config = dict(
    num_hidden_layers=9,
    hidden_size=384,
    n_experts=64,
    d_expert=128,
    d_shared_expert=0,
    balance_loss=0.00244,
    balance_bias=True,
    init_std_router=0.037,
    optimizer='soap_variant',
    beta1=0.95,
    max_steps=16266,
)
Below are experts of layer 6 (counted from 0) of a mixture-of-experts language model. Rows are named router (the router's row for the expert), gate (a neuron's input weights, with its number), up (a neuron's input weights, with its number), down (a neuron's output weights, with its number) and show model dimensions 256-383. Each number is 128 + 24 x the weight over its row's rms, rounded and kept within 0 to 255.
After each expert's rows: a language model's description of what the expert responds to; "comes after" lists some tokens at least twice as common just before its tokens as in all text. This comes from a sample of Wikipedia text that the model never trained on. Tokens count by the router's weight.

# expert 3
router [128 148 147  99 136 139 148 119  86 173 108 129  89 125 127 170 151 147 151 131 146 111 142 180 112 128 149 154  74 108 101 152 117 112 100 180 116 122  58 140 121 107  94 124 125 136 158 149 113 132 121 137 135 130 131 112  97 132 114 143 117 145  73 125 135  96 134 149 108  73 110 121 126 154 105 132 128 125 154 111 160 139 112 156 156 151 182  91 115 142 152 112 123 144 112 121 182 116 159  90 122 122 167 145 171 102 118 146 149 116  82 174  98 115 115 160  85 112 128 160 130 144 186 139 102 116 134  97]
gate1 [131  95  99 191 130 100 121 124 108 140 134 153 133  78 112 132 135 100 120 122  95 154  68  69 128  86 145 128 120  90 143 162  96 149 112 124 130 100 155 128 127  68 165 142 120 181 133 126 148 134  92 147 157 121 107 109 123 104 146 111 126 110 130 110 155 164 128  81 158 110 131 134 116 134 108 144 106 127 108 112 119 142 143 113 133 142 127 142 148  95 158 115 106 114 176  83 122 117 138 122 160 117 108 168 125 125 117 137 117 148 159 132 136 123  92 111 143 142 126 143 137 121 150 141  98 118 148 141]
up1 [122  97 131 118 181 113 146 161  74  97 124 167  99 108  93  85 116 154 140 122 138 131  89 108 132 158 123 114 107 159 137 137 116 114 103  94 127 113 125 170 154 159 150 135 139 130 112 141 135 123 130 150 118 118 141 128 111 108 114 130 130 130 167 109 155 142 164  63 117 122 160 148 102 146 146 142 120 132 122 115  93 163 164 128 121 108 116 122 110 159 144  92 111 128 149 103 107 114 128  94 117  69 105 121 130 145 114 146  84 126 118  97 118 165 120 104 141 118 121 121 156 111 103 111 175 121  87 169]
down1 [118 117 119 124 122 118 160  99 137  96 164  96 139 130 130 110 129  97 159 129  98 108 119 125 155 122 115 106 122 153 147 147  84 144  98 114 144 142 154 140 133 124 163 144 112 123 120 150 155 106 135 135  97 155 115 122 122 130 147  97 128 135 122 117 139 159 125 115 116 146 157 132 139 114 179 105 102 145 126 144 129 148  96  85 175  96 124 136 109 191 144 149 148 123 124  85 153  91 144 121 140 136 125 126  95 141 112 145 151  92 111  78 147 170  68 119 131 155  99 100 138 123  94 143 112  97 131 158]
What it handles: Numbers and "was"
comes after: " |", "|", " He", " F", " 1,", "″N"

# expert 56
router [131 113 144  68 131 121  76 143 194 127 147 155  87 136 136 147 154  92 110 110 124 137 123 132 168 126 102  92 117  95  95  99 107 169 111 116 142  91  84 104 120  82 122 112 122 148 180 140  77 120 122 119 150 136 100 114 172 124  96 176 148 119 122 128 128  78 155  90 120 144 127 162 145 121 137 141  87 141 132 119 106 127 173 141 145 100 173 139 145 153 154 135 133 147  79 121 119 131 127  82 150 126  84 121 154 132 145 159 137 134  96  78 138  88  90 104 173  73 122 147 137 130 145 130 127 106 163 142]
gate1 [139 132 139 150  73 128 148  96 130  79 102 109 167 131 130 129 122 175 135 127 117 113 126 100 121 117 114 110 156  93 139 121 109 152 153 113  72 141 163 144 125 143 123 138 148 171 131 114 114 106 134 132 115 120 139 164 102 100 144 128 141 146 146 173 135 150 176 136 132 121 124 114 128 135 131 113 160 136  99 118 124 142 161 184 146 123 113 170 142 152 144 119 151 119 139 122 132 146 171 129 133 144 139 134 117 139 118 132 115 121 160 119 141 128 120 116 157 156 168 120  93 101 120 106 121 120 125 142]
up1 [105 112 145 145 115  71 168 143 130  97  96 125 133 122 125 147  82 130 140 137 143 129  99 113 134 142 161 175 143 123 135  92 116 102 123 129 143 155  99 122 142 158 149  99 109 114  98 165 131 109 144 159 125 135 160 145 127 135 159  85 112 135 103 136 125 141 149  97 109 152 113 159 113 138 131 183 171 112 130 129 151 203 159 125 149 149 104 156 120  91 188 130 111  70 171 120  93  96 141 128 174  92  98 108 132 139 133 150 144 179 134 175 104 123 148 152 116 134 118 148 110 134 133 134 110 122 109 168]
down1 [147 128 120 147 122 112 134 125 131  95 129 151 101 143 119 136 109 128 168 172 130 140 144 120 146 127  69 143 101 119 134 126 137 101 137 150 157 148 150  90 162 152  91 177 157 132 130 124 120 142 160 132 118 139 151 146 162 144 125 145 145 134 146 144 113 149  86 130  95 143 138 160 134 146 136 115 136 126 113 110 141  97 120 107  91 107 130 147 173 100 164 155  81  82 120 142  97  92 136 155 159 146 157 124 154  95 134 123 153 126 119 118 114  96  65 104 129 108  98  83 133 130 137 120 100 112 125 127]
What it handles: Dates, ages, sports careers
comes after: " the", " at", " on", "|", "-", " from"

# expert 33
router [115 181 108 108 125 122  91  81 146 123 147 158 121 132 162 124 140 125 142 119 146 144  89 122 145 120 125 139 101 126 153 124 117 170 113  84  74 125 133 110 116 165 147 125 116 119  64 140 110 144 133 142 142 123 136  68 134 114 151 131 142  79  77 132 127 144 134 142 120 104 101 183 123 108 120 126 138 119 181 140 116 133 158  82 153 140 107 120 102 111 141 122 132  73 126 162 134 171 143 125 121 132 114  96 107  90 122 165 145 124 110 131 120 112 111 116 141  85 152 103 145 154 109 139 130  74  97 159]
gate1 [ 98 114 129 114 134 130 135  94 114 118 158 124 109 123 143 110 102  92  91  72 139 127 132 117 136 104 108 119  70  94 203 136 116 133 130 146  88  97 168 152 100 124 159 143 152 132 138 146  96 156  79 141  99  72 133 161 108 156 110  92 115 142 124 141 125 140 139 138 116 129 172 120 128 119 125 125 141 145 137 128  90 149 135 141  93 144 127 105 147 129 136 138 171  96 138 138 127 124 117 112 133 121 111 103 131 158 156 166 158 123  89 103 162 145 119 132 123 117 135 117 136  85 116  82 104 117 132 116]
up1 [105 134 117 112 159 156 120 162 150 101 141 100 130 133  96 160 113 114 102 186 148 153 131 126 158 122 161 138 131 111 112 120 123  90 102 101 140 110 116 121 155 152 102 171 160 131 161 166 114 115 163 109 137 141  93 136 160 141 125 112 111 164 162 106 149 101 109 139 131 172 107 122 148 186 167  55 110 118 136 104 169 159 116 150 114 123  91 129 166 126 141 107  92 129 122 142 106 128 117 149 163 102 125 161 112 113 125 156  95 152 123 180 118 109 117  96 147 123 145 124 115 100 149 157 105 141 125 111]
down1 [110 134 167 126 129  95 140 122 108 169 158 106 191 168 142 122 154 120 122  97 130  98 117 116 175 114 136 161 160 145 163 125 169 126  76 113 116 130 145 114 125 115 158 168 135 147 118 148 102 107 202 156  97 152 139 149 107 102 109 147 100  96 121 108 195 150 115 122 124 118 120 106 138 132  79 157 112  97 139 115 148 125 141 163 170 132 151 140 107 126 108 137 128 127 141 110 153 104 179 111 151 107 115 133 116 143 111 152 106 119 128 140 109 108  89 106 140 150 103 156  91 165 108 104  99 115  99 122]
What it handles: Table cell separators
comes after: " ", " 0", " 1", " —", " 2", " 3"

# expert 58
router [126 124 132 103 120 138  98  97 133 131 145 131  73 102 142 120 135 179 187  97 182 143 100 102 145  86 136 135 138 136 134  91 114 148  86 122 127 121 136 114 105 127 132 101 140  97  98 125 104  61 141 128 109 180 140 115 158 105 123 170 144 139 112 156 134 144 173 115 113 161 142 137 121 137 139 159  94 124  91 147 129 101 154 123  96 157 142 125 106 122 120 124 117 100 111 125 165 123 154 103 147 177 144 116 105 102 138 130  95  92 125 129 154 110  89 117 101  96 134 146 155 119 115 133 137 113 176 122]
gate1 [110 127 124 156 129 158 128 152 104 144 147 108 188 118 132 117 155 119 138 132 115 133 121 111 162 160 128 117 121 149 173 152 149 130  90 124 105 154 147 116 142 124 167 121 172 162 103 124 104 139 119 144 121 142 161 128 111 118 130  89 126 118 121 132 163 130 121 127 118 166 118 130 100 151 150 149 151 125 110 217 140 128 151 143 124 129 136 161 160 104 139 115 143 138 149 106 163 124  97 108 162 143  95 135 131 102 100 132 134 106 132 138 133 101 125 105 115 104 132  90 140 128 121 146 120 107 114 176]
up1 [ 80  69 152 135 142 117 110 142  93 143 121 131 148 122 138 105 105 121  96 125 124 131  69 107 147 127 127 143 114 117  73 144 148 135 107  87 100  84 126 169 155 158 114 152 125 147 107 136 153 128 129 174  98 117 124 133 131 138 129 108 106 114 150 146 126  92 138 103 106 118 134 122 132 137 128 119 124 139 155  92  96 140 129 129 104 142 148 125 159 150 140  99 133 109 146 130  64 135 117 102 102  98 125 145 109 120 138 116  82 169 162  99 138 186 114 128 112 149 169 151 146  98 141 167 147 133 131 154]
down1 [140 125 112  50 122  91  97  87 145 150 149 146 152 119  91  99 133 113 146 145 113 122  96 100 181 133 137 116 119 123 109 110 127 189 149 146 144 117 168 130 119 149 158 160 132 148 128 128 146 141 157 145 127  80 135 107 113 118 143 120 106 114 152 114 125 153 100 130 158 105 125 111 145 112 123 144 109 127 133 152 126 107 118 152 132 182 190 125 135 106 155 119  94  88 128  93 102 142 126 112 161 144 126 163 110 124 128 142 124 122 145 144  81 129  87 110 129 101 147 132 131 176 112 111 125 138 106 124]
What it handles: Table headers and catalogs
comes after: " |", "-", "|", ";", " by", ":"

# expert 15
router [144 131 120 112 133 181 128 103 123 129  84 119 144 116 153 126 186 131 148 142 131  82 192 147 138 128 105  97 109 118 149 124 144 127  86 133 126 135 128 170 166 111 121 112  88 130 134 140  78 136 106 123 168 105 121 120 153 117 122 159 127 126 129 136 100 113 180 155 136 127 125 108 137 107 155 138 146 191 118 113  58 127 134 127 110 142 120 155 140 138 157 110 128 149 137 119 152 143  92  92 179 137 118 127 138  87 141 122 123  83 106 126 115 118 110 125 101 104 137 136 136 116 126 145 154 104 152 169]
gate1 [105 109 128 141 147  93 132 140 114  84 111 133 136 142 155 136 140 125 129 123 169 131 135 120 139 108 105 108 148 124 141 113  95 149 127  73 105 135 180 106 173 133 153 119 106 125 120 118 102 126 109 130 117 120 121 122 113 107 130  98 123 145 136 121  88 126 143 129 153 202 155 130 113 134 128 148  93 131 140 101 115 113 161 178 102 154 130 122 115 108 133  96 135 114 131 123 164  46  82 125 129 146 120 140 134 126  91 125 114  94 166 146 168 176 134 145 170 123 153 133 135 107  93 128 139 121 150 137]
up1 [119 102 120 125 116 131 104 157 118 136 101 135 147 133 127  95 111 138 139 137 140 128 106  70 146 182 156 160 154 117 103 121 132  89 135 130  83 122  98 135  96 119 158 145 132 133 135 145 120 108  94 131 111 144 162 110  92 149 121 150  88 139  85 119 111 173 126  87 107  92 159  99 112 109 149 124  98 118 154  98 118 202 153 146 146 100 102 140 144 178 131 125 128 115 107 123  74 118 138 112 127  63 107 133  84 139 137 152 111 170 148 113 146 127 114  73 113 151 124 122 104 142 135 128 132 153  63 139]
down1 [159 110 123 139 131 157 221 138  79 159 148 131 158 138 103 134  85 127 146 158 142 128 159 119 158 111 179  90 143 121 180 117 143 106 113 130 147 103 158 134 115 139 134 176 139 179 122  94  99 144 128 112 128 153 123 134  92 148 126 107 119 138 146 108 104 174 128 138 132 120 145 100 136 173 137 157  90 130 127 129 145 130 154 142 146 164 126 151 119 120 185 139 146 129 150 119 130 143 169 144 123 101 125 118 108 137  70 141 148 115 157  99 109 135 120 105 139 157 127 128 145 116 129 141 163 131 134 134]
What it handles: Article before names
comes after: " of", "-", " by", " as", " and", "."

# expert 19
router [127 142  91 119 113 126  65 118 108 117 133 132 153 116 145 111 132 106 121 148 157  90  93 150 128 124 183  93 141 157  99 142 143 134 137 106 102 133  90 130 121 124 109 157 109 169 174 155  93 142 143 114 145 149 109  86 118 116 164 115 130  83 109 111 106  89 112 179 111 151 154 137 128 103 133 145  88 135 129 134 120 130 151  96 121 155 141  98 134 184 156 113 133 137 151 111 141  96 112 112  94 141 128 130 116 102 117  82 183 150 113 174 120 117 144 123 107 132 140 126 119 160 111  94 111 113 188 104]
gate1 [109 109 105 156 122 111 181 157 105 146 144 133 142 133 120  90  82 131 132 110 145 146 138 113 118 109 116 113 124  92 161 144  82 123 131 114 119  66 140  97 135 148 140 117 142 166 125 115 117 135  66 113  89 141 140 164 123 123 132 132 110 100 133 158 151 115 105 111 161 112 144 116 122 149 142 103 135 139 138 123 107 124 153 112 114 169 152 149 158 146 193 109  92 163 134 141 127  80  84 118 158 110 127 180 155 123  94 140  96 172 154 130 171 131 114 118 128 139 152 155 135 146 141 157  90 119  99 133]
up1 [129  95 148 136 148 102 163 148 115 122  94 143 103  90 113  92 139 128 157 132 125 132 100 127 149 123 146 160 105 121 154 157 140 141 141  84  62 106 118 113 164 134 110 133 150 108 152 172 136 107 104 143  86 114 133 119 127 112 111 121  87 131 113 122 134 151 130 115 136 106 139  97  87 139 111  97 150 122 158 107 132 151 164  96  99 129 151 143 127 165 183 116 127 103  87  92 114  84  93 112 164  55  89 127 160 174 100 187 137 170 116 108 134 171 111 129 149 140 125 133 178 136 117 127 159 127 106 106]
down1 [138 147 118 129 142  88 158 127 141  98 126 115 120 138 143 116 136  89 130 132 152 116 159  99 125  94  85 115 107 155 147 125 142 107 112 137 139 134 149 151 161 132 151 125 122 112 108  99 158 106 130 152 124 155 126 144 134 128 131 130 133 112  98 136 133 161 142 102 132 141 140 121 125 139 138  94 168 126 192 136 149 128 130  93 133 132 127 138  99 125 129 140 117 142  87 142 138  99 149  83 112 150 122 118 132 143 114 166 139 122 134 130 119 123 134  88 105 124 112  99 102 148 101 108 103 105 134 116]
What it handles: Numbers in tables
comes after: " |", "|", " on", " /", " –", " (born"

# expert 22
router [136  69 136 141 179 124 109 141 137 144 124 142 110 130 142 119 134 121 104 119 133 106  98 158  82 148 173 161 123 117 153 124 132 135 162 117  85  76 131 135 103  97 120 135  95 126 150  92 133  88  76 120 123 151 112  91 163 175 124  96  96 174 105 132 127  92 164 119 130 114 103 155 137 126  92 110 113 103 121 131 121  63 132 147 119 167 148 143  98 112 161 102 169 143 132 118 172 158 150 121 113 126 143 127 158 121 140 139 141 155 133 144 113 122 119 108 132 119 160 125 149 129 140 142 120 108 150 163]
gate1 [147 123 143 153  86 113 129 136 109  71 130 134 126 119  97 142 134 131 126  91 143 142 126 101 115  99 125 130 124  76 118 163 102 169  93 126 121 102 142 121 130  93 141  87 118 153 130  94 120  70  99 147 122 147 116 147 131 120 100 130 155 123 113 143 109 167 122 118 125  73 117 156 124 185  80 142 101 139 136 128  90 138 157 110 101 167  95 143 108 118 144 151 121 140 123 120  70 115 103 112 114  98 141 162 143 140 115 129 139 147 115 156 172 144 113 105 142 116 128 157 103 130 150 151 146 110 129 165]
up1 [101 143 164 134 154 160 135 142 135 116  93 116 152 112 118  99 109 163 127 122 128 134 109  50 127 114 131 142 136 132 124 104  85 158 128  52  74 118  99 121 136 142  98 141 133 135 134 136  72 128 115 143 109 122 114 156 155 133 117 143 137 155 139 145 115 162 169 123 132 117 140 119 101 130 142 100 187 129 108 101 118 186 157 140 130  87 138 131 113 160 150 129 117 143 169 107  98 128  97 120  93  81  93 144 101 131 122 174 116 168 152  58 119 153 115 127 120 119 155 136 142  91  81 127 150 138  78 128]
down1 [145 114 129 156 119 127  89 124 135 139 164 145 159 189  81 137 151 131 128 167 161 142 134 152 155 106  99  85 145 139 110 113 148 113 129 119 140 117 127 137 142 155 163 167 155  96 115 152 143 103 139 107 139 131 110 144 130 161 178 134 119 106 161 128 106 144 143 116 122 125 138 195 121 108 150  98 143  79 159 143 157 118 103 130 137  98 131 107 111 131 107 129 115 149 145  96 172 117 142  98 165 140  85 123 110 167 119 128  97 152 146 145 133 140 132 100 113 138 119 109 113 110 112 108 120 127  74 153]
What it handles: Numbers and quantities
comes after: " |", " 3:", " Votes", " won", ":", " with"

# expert 5
router [180 152 125 124  76 119  63 144 138 127 150  97 132 176  87 106 119  91 126 145 139 119 118 120  95 142 134  90 123 146 120  99 134 133 109 100 101 133 146 136 101 137 139 119 130 154 109 117  52  94 116 150 144 138 107  94 136 109 102 174  83 150 144 126 105 115  88 112 109 112 149 159 139 138 104 142 112 142 148 108 121 127 145 103 126 133 141 176 109 128 135 147 124 135 122 143 159 130 110 125 134 130 169 111 104  94 114  86 125 101 140 181 126 119 117 104 148 113 150 114 114 134 137  95 133 111 151 142]
gate1 [118 118 113 144 156 155 133 112 124 117 105 133 101  92 111 139 127 107  75  82 140 146 127 128 124 159 155 134  83 152 145 114 115 111 123  62 165 179  85 119 175 136 118 156 147 150 143 105 104 137 151  80 112 110 118 156 124 119 121  81 127  91 144 137 168 159 132 119 113  99 136 126  80 164 132 148 171  90 105 163 124 170 151 145 101 125 122 118 120 113 181 141 149  56  91 136  99 161 158 132 149 111 138 141 143 115 122 129 144 134 142 161 146 135 128 108 176 115 124 109 112  89 134  90  99 129 110 135]
up1 [ 89  88 120 133 116  75 115 170 113 111  89 124 127 122  95 107  72 133 156 118 147 148 114  95 122 137 135 131  75 130 126 120 123  99 106  84  72 146 106 113 140 131 151 121 160 142 129 127 133 144 146 118 136 141 117 150 112 153 109 162 141 130 136 157 172 132 142 120 133 158 114 145 118 149 142 124 134 146 153 110 140 152 138 158 109 126 141 127 115 142 146 117 170 106 101 137 154 107 109 149 109 114 100  71 136 160  91 123 124 162 112 110 117 167 121 114 145 121 137 112 107 117 111 114 117 138 127 141]
down1 [163 164 125 145 129  98 143 143  81 131 148 112 155 115 123 119 151  84 143 118 114 132 160 140 134 146  89 128 122 144 159 117 172 115 119 174 169 137 156 155 147 160 127 136 150  88 135 155 140  71 145 126 100 123 115 140 112 155 146 122 137 109  99 142 157 159 122 111  98 113 165 135 105 145 128 130 154  92 122 153 113 119 134 128 142 113 144 101 175 110 129 163 122 113 114 130 137 108 135 135 113 171 135 142 116 147 134 125 169 162 138 148 155 164  92 123 156 145 132 124 107 115 107 157 124  97 137 173]
What it handles: Four-digit years
comes after: "|", " the", "-", " The", "The", "=="

# expert 23
router [123 134 112 143 146 166 106  99 123 128 166 111 113 113 109 130 160 156 122 103 117 136 116  90 151  88 143 118 156 103 109 109 121 135 108 136  56 160  92 124 137 120 145 146 108 125 132 121 156 118 116 112 115 140 119 122 135  85 125 119 115 155  89 123 139 121 146 132 147  97 154 142  83 137 119 137 130 167 148 127  77 126 153  94 147 139 107 116 143 122 113 113 131  86 146 112 121 107 159 168 120 160 140 119 158 137 128 142 155 110 144 141 117 109 122 110 120 141 179 123 151 156  81 103  98 118 146 123]
gate1 [128 134 102 124 133 131 111 117 119 147 169 150  97 154 144 132 106  87  89  83 153 160 104 125 160 165 112 115 118 114 147 125 129 131 116 130 129 129 145 105 136 183 151 105 129 165 136 123  93 123 131 136  94 143 105 120 101 148 124 115 128  94  99 104 176 168 111  91 147 119 157 144 135 159 137 130 106  90 154  97  96 149 114 131 145  91 153 100 173 149 195 128 122 113 142  79 105 118 171 139 138 124 153 128 125 147 132 155  86 170 109 152 135 103 104  85 118 100 123 116 121 169 133 121 108 117  98 125]
up1 [ 87  86 124 130 166 107 147 129  98 123  94 116 137 132  93 115 121 161 133 201 132 101 123 124 108 147 129 133 136 135 116 131 126 147  82  86  66 128 136 160 172 114 120 160 130 151 127 146  97 105 125 118 113 148 115 124 121 128 141  94 112 179 139 149 125  82 127 102  95 105 113 106 105 169 125 112 147 148 115 131 171 160 170 126  84 128 139 146  88 127 145  89 165 105 100 165  94 123 100 127 131  86 102 133 152 154 114 143  99 103 131 133 150 177 134 171 165 115 134 147 116 113 126 136 144 128 118 164]
down1 [166 146 110 111  82 114 148 125 110 102 141 152 149 113 153 140 170 125 140 136 113 125 114 144 167 124 114 128  95 135 129 128 140 135 139 141 156 137 165 122 128 133 130 173 135 125 126 139 165  48 129 128 110 129 174 165 111 114 110 128 141 128 130 155 117 158  95 136 122 135 152  79 117 136 121 151 109 109 154 110 169 131 128 120 114 130 113 128 133 111 174 123  78 147 111 158 134 125 149 141 143 152 158 103 128 112 127 145 154 123 116 124 133 155 112 135  96 145 139 143 106 138  89  93 124  91 124 161]
What it handles: Line breaks and headings
comes after: "\n", " |", " =", ".", "s.", ")"

# expert 9
router [111 168 114 128 139 120 133 145 138 114 107 177 103 125 110 134 129 151 169 113 138 137 126 121 108 147 170  95 114 159 140 116 123 163  80 152 131 145 115 127 139 126 142 119 119 144 111 131  80  82 103 157 138 123  84 130 143  90 131 130 126 119  71 119  86 123 139 126 164 152 110 218 117 184 141 125 120 113  90 152 129  88 147 107 135 136 115 108 178 159 135  90 142 116 117 132 166 144 108 145 159 125 124 151 135 130 136 104 163 140 107  83 111  98  80  86 166 147 121 128 143 160 128 117 138 108 135 136]
gate1 [117 108 125 118 114 143 153 120 124 118 121 168 155  86 126 157 126 137 105 105 117 151 121 163 124 161  74  87 146  82 159 149 126 120 109 124  78 117 108 135 138 138 147 120 168 173 130 132 145  79 148  99 108 129 132 181 133 152 138 159 142 144 107 146 105 172 152  82 135 160 120 102 119 164 162 150 146 151 141 164 106 145 124 156  96 120 143 180 135 103 160 125 140 116 120  88 123 122 134 148 129 131 114 101  94 150 127 152  75 174 120 147 111 129 148 114 171  77 148 114 116 165  98 112 148 152 113 134]
up1 [131 108 139 122 131 148 110 140 116 115 144 144 105 122 112 108 144 145 117 143 162 129  65 135 113 148 112 166  84 130 144 116 121 130 173 102 115 121 121 144 158 121 188 137 108 188  96 130 126 165  94 168 129 157 155 163 144 127 124 131 122 144 125 129 143 164 162 124 108 123 162 154 118 120 103 136 139 171  92  98 162 156 117 104 132 146 154 137 163 145 128 141 113 113 130 157 113 137 169  94 127 118  72 153 122 163  94 153 177 116 140 119 119 105 160 140 148 135 160  92 154  91 149  82 107 127 110 115]
down1 [139 108 127 123 138  96 107 147 121 168 120 105 142 137 141 130 114  98 110 131 137 158 131  91  81 120 163 113 162 145 126 135 132 110 106 146 150 169 152 138 119 117 160 151 164 151 125  99 137  68  99  99 126 116 165 139 143 140 138 147 136 131 109  75 144 127 142 123 109  99 121 142 152 119 138 141 164  81 122 144 152 130 105 136 162 133 135 133 133 118 158 168 109 103 149 144 133 122 125 134 153  66 106 136 102 104 125 139 125 145 143 104 110 155  83  90 144 115 100 141 152 127 127 113 116  92 136 129]
What it handles: Table and heading markup
comes after: "\n", " ==", "==", "===", "==See", " "

# expert 41
router [118 122 121 147 143 144 119 124 123 167 145 133 123  76  86 155 149 123  92  83 118 121 193 109 107 129 153 158 151 107 142 170 101 186 119 141 154 105 117 150 140 124 122 182 116  97 111 132 130 118 148 144 103 129 100 137 122 163 114 132 147 144 143 125  97  96 114 114 120 128 108 137  66 144 137 105 138 142 157  86 125 158 147 136  80 118 124 130 110 102 113 116 112 153 113 127 137 151 144  83 174 161 125  89 159 121 133 114 120 118 117 129 113 156 140 133 112  91 146 105 148 117 120 125 119 133 109 121]
gate1 [161  77  96 172  88  86 162 123 172 126 149 197 118 153 124 137 126 117 106  65  93 109 138 102 111 120 167  94 159 113 145 138  88 118 116 119 119 174 152 122 111 161 144 154 149 131 153 124 105 135 100 119  82 129 131 153 124  94  92 159 132  96 121 139 107 170 197 114 120 105 138 103 132 145 129 137 151 145 152 109 164 123 146 164 117 160 128 120  96 145 166 118 108 153 125 114 112 102 103 117 157 135  97 111 135  86 111 163  89 137 121 104 118 163 155 101 133 120 130 126  70 134 118 126 116 119 118 140]
up1 [102 124 179 114 132 142 118 153  91 131 136 120  70 150  71 118 105 163  79 137 148  97  89 100 102 180 116 217 115 141 114 128 111 117  78 110  99 166 151 119 126 140 149  76 128 138 141 131 137  89 130 135 155 157 132 112  93 172 122  82  94 123 132 114 126 136 163  97  87 111 144 147 134 192 109  92  90  96 134 149 141 143 141 105 112 121 128 179 110 118  98 112 150 121  74 142  92 115 153  97 116 123 106 127 115 142  95 151 101 160 175  92 127 147 139 147 105 162 128 140 113 115 118 126 140 148 125 112]
down1 [138 124 101 135 129 109 168 113 123 135 121 174 197 159 158 147  93 113 123 122  79 130 123 127 130 115 128 176 128 135 138 128 116 150 143 141 130 130 161 162 121 170 154 109 134 127 147 117 131 102 134 132 187 109 121 161 143 166 118 101 129 171 120 149 148 141 149  85 129 144 126 106 118 144 117 119 148 102 151 112  94 123 172 122 160 116 100 128 119  86 119 130  96 118 164 149 130 120 176 145 136 150 141 137 135  86 151 143  95 154 128 166 111 132  74 139 144 130 130 126 113 148 142 163  80 143 120 101]
What it handles: Table header line ends
comes after: " |", " in", " of", " for", " to", " from"

# expert 42
router [ 69 101 148 137 161 133  91 145  88 180  94 156 127 132 135  91 121 141  91 103 131 116 111 139  71 141 125 105 127 173 105 126 122 122 114 139 135 130 106 106 137 103 116 123  96 147 106 111 120 129 116  87 115 138 107 108 144 138 109 113 135 153  82  79 131 120 130 124 186 144 102 108 167 103 122 104  90 104 100 128 112 141 117 100 144 129 163 108  91 128 181  72 167 139 154  98  97 164 126 149 143 109 148 147 132  88  97 155 115  86 156 125 104 134 138 156 130  78 114 124 158 108 117 124 166 124 151 122]
gate1 [102 129 121 133 104 141 115 124 127 127 127 146 162 102 150 133 119  61  85  89 138 161  99 149  97 159  88  98 132 153 113 125 127 122 160 104  88 159 185 145 165 156 149  75 169 159 136 138 107 113  90  97 111 133 113 117 122 108 119 108 135 172 150 153 105 161 120 118 146 141 160 154 117 149 105  91 121  89 133 123 139 126  96 126 116 117 134 114 131  68 151 152 131  96 166 110 109 121 101 130 139 131  89 151 141 163 142 113 130 150 127 160 139 143 122 125 169 157 107 156  80 109 146 120 118 143 120 145]
up1 [110 131 104 120 118  99 142 143 100 116 104  82 148 114 145 100  83 136 128 167 170  78 110 123 134 135 156 162 131 117 131 131 136 132 161 130  80  92 129 143 151 154 158 132 158  88 101 126 110 110 101 127 177 154 157 164 142 130 104 164  86  71 132 124 111 152 119 101 118  99 151 118 100 117 129 112 133 153 138 127  80 152 105 122 145  99 121 153 121 171 151 143 150 115 108 148  87 119  95 120 114 132 124  72 120 151  85 171 101 208 149 112 119 158 144 150 127 168 144  74 133 138 144 117 135 113 127 119]
down1 [125 172 131 137 129 115 118 122 116 140 120 128 104 152 150 128 125  91 110 162 117 147 128 112 121 132 127 139  98 154 157 114 149 109 125 117 133 120 139 145 108 111 133 113 138 132 129 115 161 113 123  63 164 131 110 180 112 119 116  82 136 104 147 114 112 151 116 152 106 119 117 139 123  87 138 108 101 130 150 131 138 135 180  84 128 118 136 119 135 129 136 148 122 120 112 129 110 112 170 170 144 139 104 113 110 144 107 138 132 142 148 149 131 111 163 121 124 118  90 102 146 127 162 114 124 149 164 136]
What it handles: Line starts and quotes
comes after: "\n", " ==", "===", "==", " ===", " K"